Weights of a small mixture-of-experts language model, trained from scratch on English Wikipedia.
Size: 12 layers, vocabulary 2048, 37.6M parameters.
Experts: 32 experts in each of 11 layers, 96 SwiGLU neurons an expert, 8 picks a token, a softmax router.
Below are experts of layer 7 (counted from 0) of a mixture-of-experts language model. Rows are named router (the router's row for the expert), down (a neuron's output weights, with its number) and show model dimensions 0-79. Each number is 128 + 32 x the weight over its row's rms, rounded and kept within 0 to 255.
After each expert's rows: "comes before" lists some tokens at least twice as common just after its tokens as in all text. This comes from a sample of Wikipedia text that the model never trained on. Tokens count by the router's weight.

# expert 15
router [175 111  81 147 165 115 115 128 134 145 160 145  74 113 136 148 102 161 137  89 116 142 108 109 181  95 160 117 116 105 162 168 135 161 173  98 183 127  78 169 162 107 125 130 105 135  98  80 115 151 105 146 132 134 145 100 163 181 126 114 112  68 106 135 138  81 144  44  99 128 140 143 161 143 104 157 101 141 130  82]
down0 [136 118 119  59 131 135 111 153 109 165  94 152 103  90 130 141  49 139 142 145 138  83 200 178  84  91 100 119 145 122  73 113 125 126 104 148 174  99 157 206 108 123 133 102 134 147  80  96  79 103 109  87 122 161 167 121 117 123 147  45  99 123 139 154  90 160 169 147 153 104 202 134 124 120 144 113 132 127 111 128]
down1 [ 78 133 111 179  89  91  98 107  94 136 165 151  76 163 102  96 186 152 111 145  85 125  97 157 105 121 150  93 122 127 118  88  98  86 166 116 158 150 111 164  82 106 148 131 131 158  97 122 200 120 108 117 113 124 145 124 135 128 108 152 134 114 104 126 130 145 105 157 103 161  94  95 160 143 139 157 148 144 144 134]
down2 [ 80 133 111  95  89 204 117 158 121  87 142 131  90 154 148 120 172 106  70  76  95 140  77 104 110 162  80 124 166  81 189 123 162 142 150 121  91  98 131  97  50 114 123 130 117 137 140 130 104 108 143 163 111 126 142 132  89 134 127 179 103 134 164 133 111 135 116 142 153 147  51 128  85 137 106  65 163 178  71 209]
down3 [ 70 140 139 160 209 111  77 121  98  99 112 136  85 113 110 135 111  93 160 196 123 174 111  88 121  76  92 141 159 116 153 105 169 134 111 144  72  79  76  61 108  92 166 156 119 115 102 117 148 140  69  98 108 106 103 137 122 136 146 145 143 179 181 103  72 145 109 134 147  97 170 155 141 150 129 140 173 114 130 138]
down4 [140  82  98 100 144 153 178 121 109  63 128 125  66 100 125 132  95  92  99  87 112  91  95 104  97 158 155 111 148  65  99  96 131 148 153 140 155  78  91 130 154 132 174  27 146 116 122  96 120 125 124 143 121 112 107 122 104  89  85 115  85 114 162 188 122 116 144 171 139 100  74 128  91 118 149 111  99  99 141 128]
down5 [127  84 199 168 131 130 132 113 142  73 118  66  69 131 101 124 133 126 131 132 142 168 161 165 127 141 144 132 145  87 155 158  80 145 153 115 159 127 156 165 181  97 136 145  44 178 111 166  99 149 112 126  64  87 144 104  94 142 137 149 168 118 111 173 156 131 120  33 184 111 122 101  96 116  77 135 148 174 148  77]
down6 [123 139  79 123 130 110 118 111 123 105 119 163 133  84 149 111 162 170 153 106  95  87 171 113 165  97  91 142 118 106 106 111 114 156 127 171 165 162 157 157 194 141 146 118 168  94 112  88 131 103 168 103 172 100 140  95  86  99 133 120 172 156  44 102 129 146 130  76 192 113 112 142  87 100 139 166 181 151  75  98]
down7 [131 137 171  97 132 113 113  97 154  95  82 124  99 106  95 107 135 129 131  87  62 131 197 151 122 184 115  66 106 135  99 118 175 166 145 148 158 148 122 137 130 107 143 166 121 116 126 163 196 181 104 120 155 124 168 190 140 156 114 155 141 118 150 117  63 115  96 102 123 162 173  63 163 127 118 101 179 141 198 102]
comes before: ",", ".", " of", " 19", " (", " in"

# expert 3
router [155 157 143 140 131 110 115 108 187  87 143 102 185 133 152  50 186  74 169 131 163 111 172 128 138  28 115 142 114 146 136  87 137 145  98 128 106 192 128 120 113 118 116  45  94 136 116 102 136 127 111 140 148  95 105 101 120 114 150 157 147 193 157 162 140 110 101  93 152 117  85 115 135 116 130 150 140 133 146 129]
down0 [139  61 191 126 150 178 103 145  96  97  80  80 115  87 110 147 107 128 113  91 129  75 109 130 120 108 112 135 167 203 111 179  85  78 126 130 102 166 136 128 163 162 170  96 150 152 124 168  62  81 144 158 105 130  96 126  66 136  94 107  81 111 131 131 101 111 132 103 138 123 123  94 151 152 120 135 126 176 161 100]
down1 [223 109 107 113 158 148 162 117  92 105 103 173 136  79  89 181 135 137 155  47 131 172 114  70 149 154  91 181 127  57 142  99  66 166 126 120  82  71 120 114 164 147 114  77 158 117  89 125 133 182  75 114  94 135 130 123 112 132 159 141  91 132 151 117 117 125 123 112 113 119 130 177 193  56 151 123 173 113 120 148]
down2 [164  99 156 171 122 171 118 137 124 168  81 106 177 124 116 147 103 209 127  79  90 104 104 103  98 176 117 153 150 192 100 107  99  94 122 166 128 189 126  92 214 126 107 138 141 145  80 163 154  83 168 137  81  76 111 143 115 134 142 118  98 107  92  81 132  87 182 117 130 132 124  91  99 135 128 173 135 119 113 193]
down3 [103 131  59  73 135 102  85  94 138 119 116 100  93 142 123 124 100  80 119 140 124  84 103 131  82 132 134  83 101  92 164 140 101 117 105 152 142 104 171  91 107 126 167 161 180 110 128  89 131 150 139 106 111 168 121  97 152 102 150  93 117 134 101  72 192 128 160 137 149 125 148 150  68 177 104 122 137 125  87 169]
down4 [113 216 197 131 138 114 162 141 153 105 160 138  91  82 118 139 111  99 160 148 125 175 225 138 157 113 113 111 114 116 134 100 155 104 120  74  62 148 114 176  61 131 162 111 142 132 137 148 111  99 144 124 112 101 115 120 153 160 186 127 143 159 163 182 117 164  56 154 129  89 118  77 168 120 152 129 144 142 147 117]
down5 [ 90 125  94 117  96 127 126 106  53 107 115 208 107 165 143  61 128 130 184 187  58 136  62 101  88 144 112 154 102 136 100 162 143 104 113  90 106  88 161 115 116 182  83 144  63 112 106 144 121 129 131 125 131 129 144 117 105  89 122 141 106 169 137 138  93 134 159 146 128  63 139 139 152 150 104 141 150 151  78 144]
down6 [135 125 110 144 111 133 159 137 107 158 157 127 139 179 184 139 153 174 152 199 148  99  61 101 142 136 101 118 101  68  88 138 170  85 188 114 111 154 108 155 190 170 123  96 151 114 112 135 146 156 156 133  78 144 148 148 177 144 137 192  71  69 139 121 149  72  88 121 133  98 112 122 149 198 151 164 161  98 134  86]
down7 [136 132 123 147 112 113 153 120 143 178 127 130 166 144 164 101 145 127 105  76 112 145 158 176 133 139 126  75 120 178  82  80 102 161 150 104 206 124 124  83 131 113 134 169  24  72 111 139 159  93 162 119 164 135 136 159 162 140 129 133 121 158 117 188  58  84 105 113 127 177 109 109 120 113 158 108 129 129 141 122]
comes before: "\n", " The", "==", " In", " He", " It"

# expert 10
router [156 149 140 115 184  98  95 101 116 151 141 131 115  91 134  98 118 130 112 181 126  90 111  80  47 117 103  74 165  99 152  97 153 174 136 141 153 100 126 147 112 115  74 143 100 127 114 142 123  98 113 134  86 153 135 167  97  98 133  88 169 129 148 111 130 125 134 132 122 167 154 121 129 139 182  82 166 121  93 109]
down0 [ 82 168 151 105 147  72 110 136 111  75 104 153  81 150 193 103 105  93 168 110 188 153 186 153  79 158 132 115  86 192  63 156 168 147 102 158  85 119 127 142 207 186 113 150  97 107 174 119 146 146  90 140 181  39 112 154  96 100  63 143 129 109 150 143 139  75 126 105 142 170 136  93 166  89 110 137 161 155 123  69]
down1 [ 99 142 143 110 138 126 164  61  78 107 106 147 112 159 138  99 148 157  43 151 116 180  69 147 103  54 147 124 157 115 150 197 135 201 133 160 128 106 122  83 168 123  85 120  95 127 172 153 132 158 133 148  82 118 127 113 126 164 144 183  57 100 101  93 145 163 176  74 101 143 109 130 104 167 139 126 138 161 148 169]
down2 [118 159 118  87 169  66 146 152 117  91 129 134 123 147 118  76 105 153 124 129 133 128 170 124  91  65 136 105 122 123 162 147  88 194 144 160  94  95 118 189 162 170 146  98  89 166 128 154 164 148 141 167 121 177 173  70 207 104 141 135  95 103 126 186 116 145 113 109  91 132 118 183 112 171  89  96  65  64 144  66]
down3 [155 141 132 115 139 136  86 127 104 122 128 153 148  91 154 106 121 138 117 112  92 139  96  98 205 144 143  47 108 109  79 174 131 105 156 174 158 147 115 159 148 165 127 118  94 150 129  81 116 121  84 153 102  76 117 118 138 162  88 128 122  92 145 134 108  96  77 140 128 187 161 131 166 160  87 164 174 152 126 161]
down4 [153  63 144 106 147 132 105 112  99 124 155 147  77 137 150 140 100 140  90  95 100 147 101 143  77  97 202 123  70 140  84 179  86  91 162 139 198  92 186 118 140 174 158 168 123 107 117  83 147 147 163  68 124 155 112 108 137 129 170 152  83  79 130 118 110 138 176 169 116 133 110 178 153 178 118 125  77  96 147 171]
down5 [115 167 124 148 131 150 151  97 122 127 150 165 124 165 144 121 167 152 117 164 122 104 131 177 115 132 130 152 101 119 159 124 179 166  94 111  83  96 153 126 177 181 109 135 140 119 144 111 164 161 209 183 151 153 154 167 105  77 152 180 176 136  89 118 144  94 148 145 132 136 137  82 128 107 175 119 133 116 167 139]
down6 [112 122  86  69 130  99  94  83 136 175 127 173 166 183 115 145 174 145 138  88 111 124 145 152  94 128 168  96 146 159 142 158 169 100 114  86 139  78 133 171 131 171 117 123 120 163 141 109 116 157  82 159 128  79 104 179  81 125 140  83 135  94 158  97 145 114 100 136 130 110 179 157  89 157  68 102 123 123 132 144]
down7 [141 148 160 159  82 103  57 156 182 107 126 142 147 137 121 118  99 195  82 115 146 112 123  68  86 161 138  87 169 134  99 196 154 109 132 172 125 208 127 158 163 125 108 139  95 127 157 126  90 124 121 158 104  68 112 148 126 126 125  61 112 105 135  89 122 107  88 129  49 129 131 177 104 133 103 124 150 138 105 151]
comes before: ":", "\n", "-", ")", ";", "N"

# expert 0
router [131 138 128 141 129 123 128 103  85 134  94 129  79  96 172 130 107  77 139  91 147 130  98  88 202 123 186 109 119  96 156 108 119  92  99 111 138 134 167 146 164 139 106 117 188 141  98  80 177  90 133 172  78 179 118 115 112 119 153 111  80 106 104 163  97 128  78  98 127 141 123 128 120 212 130 132 101 123 108 190]
down0 [108 181 125  98 135  82  99 171 168  88 177 133  21 134 126 110 124 111  60 177 109  86 198 148 127 121 122  77 145  81 121 118 146 162  95 105 135 134  98 151  81 157 119 114 138 131 175 123 149 115 118 177 134 151 144 125 151 122  94  99 104 142 142 151 145 130 175 177  90  81 116 106 131 127 144  84  93 125 157 135]
down1 [132 141 146 138 146 157 123 133 139 138  58  97  96 131 131 104 160 107 150 137  56 120 194 120 123 106 126 127  74 146 131 139 154 123 150  86 116 132 111 113 153 175 129 132 150 138  79 117 115  64 136 177 207 140  86 150 121 165 105 101 145 134 174 126 114 150 118  99 141 124 150 168 128 166 152 116 141  62 112 100]
down2 [145  81  97 151  90 162 150 104 118 111 123  99 163 155  94 118 157  58 113 183 159 151 124 135 143 112 109 143 129 178 143 105 129 156 113 123  74 140 124  72 144 103  92 117 151 129 149 103  83 148 147 120 158 156 124 209 106 112 135  67 105 166 168 155 156 137 125  97 142 127  98  65  86 129 108 136  96 161 175 180]
down3 [141 107 145  97 128 167 122 146 142  94 171 166 123 113 120 158 138 106 146 158 135  90  93 143  39  90 101  76  67  94 104 198 106  82 127 119 125 114 157 121 143 154 126 114 150 193 152 146 129  84 154 177  88 137 156 139 169 117 153 116  78 137  96  84 117 143 200 119 114 142  87 105 109 126 128 125 111  82  77  95]
down4 [183 101 129 142 146 128 145 117 106 144 184 130  79 201 128  89  93 185 154 160 152 113 140 138 134 119 123 158 103 160 121 149 120 144 137 154  89 102 117 141 156  85 187 132 133 165 127 161  79 147 101 138 106 154 105 209 112 106 117 164 163 103 125  85 117 152 128 120 126 146 149 107 109 108  81 140 133 121 151 141]
down5 [135 163  76 114 200 151 119  83 127  98  88  83 143 176 114 156  91  73 120 155  84 109 108 133  63 126  93 126 110 117 140 131 131 123 128 150  58 134 148 104 136 155 163 158 110 101  76  97 193 149 150  65  95 136 141  91 127 178 134  74 122 137 132  96  78  79 176 114 119 158 106 107  93 132  91 142 152  95  99 127]
down6 [159  72 129 137 145 157 109 118  96 149 118 115 119  81  91 145 101 133 144 104 169 177  74 134  67 141 133 182 138 167 138 145 103 151 123 153 140 135 134 129 140 129 139 122 159  42 108 119 113 140 151 106 131 124 139 128 152 141 148 124 165 151 130  97  88 139 128 131 141 144 155 139 126  94 117 144 124 168 100 136]
down7 [ 71 127  94 183 189 110 173 106 106 152 188  96  95 102 146 141 117 144 131 152 110  66  78 134  74 116 143 173 153 178  83 135 195 169 120  56 126  85 156 138 136 143 112 141 101 109 105 129 134 176 147 115  89 127 157 106 109 125 121  95 173 114 105 104  83 100 149 105  73  78 175 104 146 134  85 142  97 109 122 123]
comes before: "\n", ":", ")", " of", "-", " ("

# expert 8
router [157 121 110 109 178 114 161 110 162 117 149  93 100 100 132 198 124 166 101 120 156 115 129 149 137 150 154 128 163 133 121 179  97 200 169  88 115 143 106 197 100 176 163 145 168 179 153 124 133 103 158 131 126 136 182 107 141 207 113 144  89 152  93 126  59 171 102 102  92 125  99  98 130 129  88 191  84 117 177 120]
down0 [ 97  97 157 143 132 142 162 111 126 129 157 132 114 142 166 114  77 133 122 128 116 143 217 170 140 118  87 141 127 108  62 176  91 120 177  86 137  96 142 133 136 137 140 109 100 122 147 154 125 129  71 107 165 105 108  80 172 132  94 136  70 145 161 121 137 135 101 142  82  29 160 142 137 137 130 127  98 178 175 141]
down1 [187 159 148 152 114 137 143 139 145 214 174 130  89 149 113 176 133 151 155  96 127 171 121 145 120 192 120 121 101  96 135 154 112 107 146 127 149  82 136 148 113 116 158 118 139 101 146 160 154 141 148 123 112 169 190 115 175 225 121 147  89 194 118 129 148 129  93 115 102  93 136 130  69 122 134 101 172 105 161  92]
down2 [155 120 113 210  75 143 146  83 109 165 183  91 108  98 118 168 117  78 186 155 162 116  87 197 140 142 133 133 102  85 142 140 117 101  92 149 120  89 168 101 165  77 110 157  77  96 136 122 123  98 163  50 115  83 143  99 135 107 141 115 170 129 120 134 106  91 149 151 156 123 113 146 117 170 122 174 126 109  80 101]
down3 [ 93 118 130 108 148  88  73  91 127 187 121 119  92 139 118 178 157 121 161 153 111 127 195 128 132  46 122 129 141  61  99  94 150 114  91  99  80 101  57 122  96 110  69 171 190 126 146 171  82 161  90  65 119 139  91  42 159 171  55 114 148 102 119 127 188 176 110 153 199  86 132  72  79 109 123 121 137 168 186 128]
down4 [173 179  99 102  89 118 134 156 108 113  89 155 114 128 131 113 103 160  96 165 152 114 123 140 149 149 100 128  69 146  77 120  98 195 135  96 101 139  73  74 140 198 159 133 150 103 156 135 106 102 146  67 129  83 107  66 135 147  91 157  73  75  64 110 168 107 128 179 133 109 125 112 134 124 140 166  98 156 153 136]
down5 [117  81  89 139 113 174  51 183 121 128 154 118 106 112 161 184 123 159 114 107 154 105  69  93 183 128  92 149 115 154 101 128 139  56  73 122 167 140  94  95  94 125 122 102 115 121 124 193 205 110 124 129 142 140 193 157 108 146 106 149  56  83  63  91 151  89 198  94 170 140 100 137 107 139 157 169 113 167 128 133]
down6 [139 148 153 120 133 141 113 123 169 136 120 172 135 105  94 127 129  95 165 147  55 139 163 123 138 110 104 176 152 110 148 120 140  86 164 110 148 146 184 148 121  64 143 118  77  98 159  72 140 137 145  64  86 124  94  87  85 149 183 166 158 144 179 121 141 121 100 194 112 141 194 145 109 171 175  94 134 108 179 176]
down7 [169  44 123 112 196 157 116 124 112 178 110 147 127 163  93 121 107 156  93  89 150 111  95 172 137 127 165 129 105 139  58 163 149 148 109 121 124 131 109 149 136 128 126 126 165 192 102 134 111 168 153 111 169 174 117 127 127 118 116 164 130 163  91 116 111  84 155 157 197 132 102 110  93 118 113  87 160 141 171 129]
comes before: " |", " 0", " 1", " 2", " 3", " 4"

# expert 4
router [147 108 160  97 124 102 148 170 135 108 109 145  53 164  80 214  83 109  83  73  92 150  66 138 180 120  80 187 128 134 189  74 146 117 193  85 113  75 110 142 130 169 144 147 110 112 108 112 133 129 147 144 139 166 133 118 133 194 130 152 120 107 104 123 139 170 224 101  81 104 120 129 184 172 144 137 167 148 124  90]
down0 [118 123  91 125  97 159 149 179 199 156 180 160 184 150 151 108 151 131 102  43  67  98  93 150 163 113 124 180  96 149 150 158 144 132 194 104 123  90 141 145 163 116 100 161  99 120 150 101 107 107 183 145 102  89 135 158 120 120 115 131 128  70 116 152 179  93 146 131  95 129 139  87 152 119 154 102 141 106 148 164]
down1 [155 139  88 155 115 100 110  73 145 170 140  69 107 128  96  97  79 117 110 169 128 125 114 109 154 143 126 118 164  59 150 131  84 117 126  59 111  89 214 100  92 126  57 104 174 174 111 119  92 143 138 121  69  98 140 134 100 117 128  68  80 112  86 151 133 150 140 159 122  83 130 161 143 139 136 103 129 121 106 112]
down2 [110 125 119 118 166 118  77 156 103  94 174 127 113 140 184 157 164 158  53 200 139 125 132 174 101 182 112 113 134 147 149 104 187 178 140 138 167 188 176 125  96 120 125 174 150 127 124  95 121 125 120 130 137 181 166 178  98  98 105 123 173 194  81 132 124 105 120 128 132 130 105  99 151  91  79 165 132 186 113 146]
down3 [112 181 145 104 105 134 118 171 125 102 147 117 140  99 106  88 129 169 123 138 139 172 162 139 129 114 131 160 213 151  58 126 121 135 170 138  91 164 127 138 139  76 138 199 126 133 122 119 159 131 123 115 197 201 136 166 152 123 115  80  90 148 128 165 116 115  72 111 108  92 146 121 126  92 132  82  94 103 158  94]
down4 [147 152 144 122 121  97  98 117 139  77 136 146 164 119 143 118  82 101  92  91 132 144 101  60 167 141 115 157 150 166 137 192 110  97  73 177 104 105 112 129  99  97 121 174  90 102 124 206 114 128 143  96 117 105 171 153 101 193 116 131 119  77  87 200 150 167 166  68  85 170 147 120  97 127 115 133 175 136  98  69]
down5 [190 143 160 143 131 168  85 121 113 144  99 129 167 129  44 116 116 125 171  99 132 139 151 142 158  92 153 146 162 156 135 132  90 199 186  59 104  69 117 172 180 128 119 114 157 166 130 165 112 143  90  56 108 134 158 118 106 116 102 141 125 102 107 124  45 121  87 148 129 141 167 179 115  86 112 142 176 117 143 140]
down6 [180 145 146 146 159 150 157 148 131 145  69 128 146  84 208 171 128 101 167  98 194  94 167  90 170 168 138 157 172  60 128 116 167 135 120  96 131 147 147 121 113 122 177 177  65 168 188 160 100 163  50 153  99 122  76  87  85 124 173  95 199  86 168 163 121 145 143 130 152 147 183 111 103 126 126 162  97 100 123  50]
down7 [ 73 149  74 154 105 146  86 104 168 120 183 161 117  84 165 106 142  84  91  98 129 158  76 140  98 104 147 118 152 162  99 170 138 123  91 106 153  98 177 102 150  81 137 123  81 110 114 148 183 117 125  63 201 125 152 128 128 129 135 164  77 114 110 135 139  90 105  59 143 149 140  90 106 172 148 195 147 160 188 106]
comes before: " |", "|", "|---|---|", ";", "F", " 0"

# expert 20
router [ 83 110 113 192 103  84  64  87 107 113 134 133 134 143 110  76 134  74 154 144 173  98 161 135 195 110 165  85  81 158 136 108 134  92  85 107  98 115 134 140 137 148 144  98  94 121 130 129 100 165  29 161 158 132 141 141 135 134 126 128 109  40 126 169 137  94 133  96 106 140 150 179 144 118 153 146 124 148 158 151]
down0 [ 98 171 159 119 134  82 125 134 140 125 150 123 193 127 124 136 135 179 147 108 151 140 104 140 166 159 159 137 157  83 127  85 137 140 127  71 144 155 178 195 178 175 161 135 122  94 161 154 138  60 126 115 143 116 149  73 125  55  85 123 132  53  96 147 163 189 113  80 142 138 132 147 160 152 154 117 129 149  69 157]
down1 [128  94 121 118 139  77 191  89  29 148  87 109 161 178  82  83 101 190 153  91  97 146  99 147  88 165 136 105 126 101 124  82  97 162 109 163 163 179 104  95 150  98 123 170 125 105  95 185 121 123 130  75 144  62  91  90 157  82  86 130 175 109 164 125 149  94 152 121 123 120 136 152 188 112 112 188 140 157 100 128]
down2 [108 136 171 123 145 152  81 117 119 134  79 194 144 131 149 156 130 131 103 123 169  82 119  67 160 124  77 196 129 158 168 102  87 126  59 124 138 148 121 132 121 197 132  91 181  91  66 147 197 193  80 131 144 149 157  93 146 120 158 114  54 124  91 142 164  96 140  75 134  97 140  88  71 132 157 123 122  70 173 117]
down3 [119  86 140 202 131 171 138 112 104 140 128 141 136 132 161 124 134 186 104 126 141 157 112 146 139 170 122 106 142 121 144 113 115 180 118 133 159 140  99 102  76 138 154 121 111  71 153 147 110 174 137  93 152 108 155  92 118 152 139 115 149 131 111 154  75 104 119 144 111 145 114 113 126  99 115 107 168 129 171 148]
down4 [126  88 102  72 145 127  73 156  85 116 187 178 100 132 116  71 126 102 103 130 109 133 141 125 130 181 157 109 113  94 128 178 113 125 133 140 174  58 120 139 137  75 153 172 136 150 119 121 162 133 118 143 108 141  97 139 170  91 159 156 121 166 140 103  57 129 136 140 141 123  96 146 133 166 157  95 150 147 145 140]
down5 [132 107 147 165 115  82 162 106 145 112  84 142  45  99 110 158 142 122  28 122 117 159 107  65  87 117  61 136 123 130 133 132 110 100 109 140  84 159 124 126 102 112 101 138 143 157 148 135 149  82 128  81  79 127 144 147 154 146 156 142 115 147 174 170 169  91 147  83 175 111 101 104  53 152 111 223  79 135 111 166]
down6 [107 140 116 138 117 148 175 125 140 173  73 164 110 128  40 159 147  85 122 152 160 155 107 172 125 141 164 164 108 116 206 145 112  86 162  91 106 116  88  96 121 163 132  87  99 177 154 151  80 149 144 116 149 123 132 130 123 100  78  98  74 130 128 132 109 103  87 121 144 156 151 111 119 152  80 143 159 123 134 115]
down7 [ 78 132  88  55 146  95 153 130 100 137  99 137 139 143 134 102  54  93  78 138  87 168 147 131 168 184 160  97 106  75 186 113 178 161 105 147 101 116 110 117 125 118 114 109 145 162  70 110 130 103 105 122 133 120 102 109 110  71 113 154  98  92 121  71 213  53 133  91 158 127 139 112 178  77 180 136 163 154 138 144]
comes before: "s", " of", ".", " in", "ed", ","

# expert 28
router [177 165  97  55 200 149 134 139 136  96 125  89 103 122 101 165 118 157 138 167 126  98 108  75 125 148 152 182  92 118 146 152 137 156 173 105 116 161  99 126  78  90  81 146 106 124 103  96 163 118 151 115 135 184 130 128 112 196 135  97  97 168 132 126 124 250 133 128 151 108  95 101  86 158 100 164 114  82 137 192]
down0 [117  84 140  98 168 128 103 171 124 145  98 122 131 167 136 153  66 123 138 140 109 135 100 151 151 107 147 165 175  86 127 146 156  70 128 111 112 122 127  48 115 125 147 190 145 116 103 158 122  90 124 111 175 128 101 109 162  79 114 120 141 138 114  85 163 129  80 188 110 159 145 117 135 122 122  58 168 103 184 116]
down1 [ 99 136 155  90 124 104 137  44 142  90 175 136 108 108 140 153  92 106 179 134  74 202 101 136 127 174 176 103  93  93 134 144 203 146 115  91 133 138 125 119 142 150 134 133 101 108 139 151 167  36 137 149 116  65 119 167 168 113 135  81 152 127 111 102 100 102 168 123 142 143 151  97 165  50 100  80  71 121 141 146]
down2 [161 159 103 106 183 129  86 147 122 158 156 124 163  85 131 134 126 165 128 136 166  94  89 106  74 198 148 102 122 148 132  93 119 128  66 178 131  93 132 114 142 133 103  82 145 165 156 135 118  93 101 105 131 116 130 173 194  94 119 167 115 119 125 134  87 193 135 128 107 121 158 164  63 129 126 123 178  78 104 135]
down3 [111 130 155 150 107 114 112 141  89 131 166 145 166 140 154  95 133 142 143  85 146  91 120 165 119 122 157  72 114 138 141 146  95 114  99 134 117  86 123 156 135  98 166 165 102 103 138 169 104 137 113 142  48 150 155 176 102 132 142 120 111 131  99 164 123 155 109 170 190 160 118 125 121  74 161  65 145 100 116 117]
down4 [135 118  85 126 152 128  95 136  82 192 126 130 128 146 165 105 129 165 105 133  89 177 110 104 144 158 101 178 118 141 201 138 167 133 148  78 133  78 126  81  83 102 101 120 125 166 146  88  81 110 112 152  99 176 144  96 114 140 128 161 126 117  80 119 138 111 161 152 149 130 105 138  21  85  95  89 102 120 118 115]
down5 [151  55 105 131 115  89 171 124  87 127 121 182 100 158 151 150 117 165  95 115 102 120 164 116 137 178 144 181  99  98 131 154 244 167  94 112 137 110 110  76 147 106 126 124 103 156 185  98 106 106 119 105 147 111  83 123 135 124 137 185 164  94  96  92 152 142 156 114  86 176 103 137 126 136 158 140 140 148 146 159]
down6 [155 126 102 140 134 102 128 106 174 118 159 136 101 157 112 132 157 142  75  82 182  78  74 111 187 136  75  90 123 203 124 118  84 172 134 135 171 131 121 148 106 156 140 144  62 154 147  95 124  98 168 169 106 138 102 138 129 208 108 147 115 157 142 155  90 153 131  93 131 138  87 105  56 183  70 178 138 127 137 142]
down7 [ 95 160  97 133 136 157  69 138  99 135  79 111 179 141 147  98 133 103 152 160 220 161  54 141 101  91 101 117 145 174 159 142 168 134 134 113 162  74 143  85 101 160 182 107 139 120  41 142 192 132 167 134 124 100 134 100 155 118 164 136 184 111 124 128  99 129 125 108 109 143 142 127 139 150 114 137 123 118 156 222]
comes before: "-", "\n", " |", "|", ";", ")"

# expert 30
router [113 104 130 176 112 197 115 173 120 103 204 131 166 181 150 116 159 184 116 184 127 197 146 142 121 170 176 168 106  93 132 127  97  70  90 194 148 131 180 119 146 128  87 163  44 159 143  81 104 106 139 173 162 169 175  99 169 125 129  75 144 168 116 121 178 120 187  78  61 144 150 173 121 142 167 116 138 113 121 153]
down0 [138 157 132  79  99 118  93  96 121  99  93 139 138  70 134  78 173 184 134 104 130 104 137 142 130 102 210  72 137 112 117 122 164  79 133 126 114 172 146 140  97 102 151 114 192 153 213 204 135 138  85 105 140 106 181 150 125 115 126  26 150 111 150 179  74 169 120  93 205  85 131 133 181  84 125 170 129 209 138 157]
down1 [145  89  43 129 110  98 119 134 107  81 165  69  86 127  87  66 151  88 145 125  98 127 141 134 114 139  73 139 119 169 121 152  75 130  51 116 171 138 130 154 146 102 114 118 150 210 142 194  42 111 176 145 162 130 125 151 164 180  82 139  55 125 136 150 112 127 128 140 137 155 135 122 152 161 157 160 101  36 137 164]
down2 [128 169 154  63 146 162  96 113 117 125 134 159 175 161 122 192 142 144 127 131 102 107 180 107 146 107 131 143 114  86  71 114 149  77 209 147  81  73  79 146 121  98 129 133 113 115 164 115 128 129 167 152 150 121 176 136  98  95 112 108 159  99 162 112 118 117 147 133  97 130 150 146 110 140  95 110 130 104 137 120]
down3 [110 180 136  90 142 150  98 115  82 128 106 135  71 154  45 119 110 104 189 108 102 100 175 108 145 145 143  98 131 142 157 174 102 156 133  97 145 115 139  90  81 127 148 142 198 106 152 112 131 106 131 171 138 138 148 157 167 105 140 138 152 106  92 106  65 119  87 100 143 195 178 213 134 136 133 138  50 128 147  95]
down4 [136 157 159 172  97  94 196 158 135 173 135 103 128 129 147 127 131  88 145 141 180 104 157 172 110  89 107 116  67 158 130 140 120 153  82  90 118 125 140 149 163 211 178 104 181  79  93  85 140 129 124 126 105 143 112 162  95 141 115 114  80 157 199 172 127 119 127 155 132 137 128 123 125 181  92  91 124 136  95  90]
down5 [ 94 101  84 195  66  81 103 160  50 153 127 127  91 127 115 106 106 123 135 111 119 136 139  74 140 178  81 134 109 149 152 168 136  94 180 116 157 162  66 108 166 115 122 197  86 126 184 113 141 164 170 126 109 154  96  61 149 152  92  73 112  82 136 149 117 173  76 138 123 131 153 117 102 128 148  73  76 127 142  79]
down6 [161 117 134  95 172 138 145 137 124 122  80  36  86 123 117 136 146 163 127  89 114 125 145 149 140  94 146 167 122 113  76 145 105 113 129 140 188 116 155  54 149  82 108 140  65 125 140 164 131 194 170  99 174 171 162 161 122 122 115  80 102 155 133 139 102 176  68 140 110  96 124 120  91 116 137 133  77  83 137 154]
down7 [139  97 114 149 101 146 173  82 124 119 134  89 105 159  57 114  66 131 109 173 106  50 146 106 121 173 153  83 111 137 145 112 128 116 109 119 124 140 148 122 131  92 200 130  92 133  88 108 147 189 171 142 163  99  71 124 116 141 120 112 138 144 150 177 207 130 105  69  82 114  66 166 109 102  71 125 116 122 152 180]
comes before: "s", "ed", "ing", "ct", "t", "ment"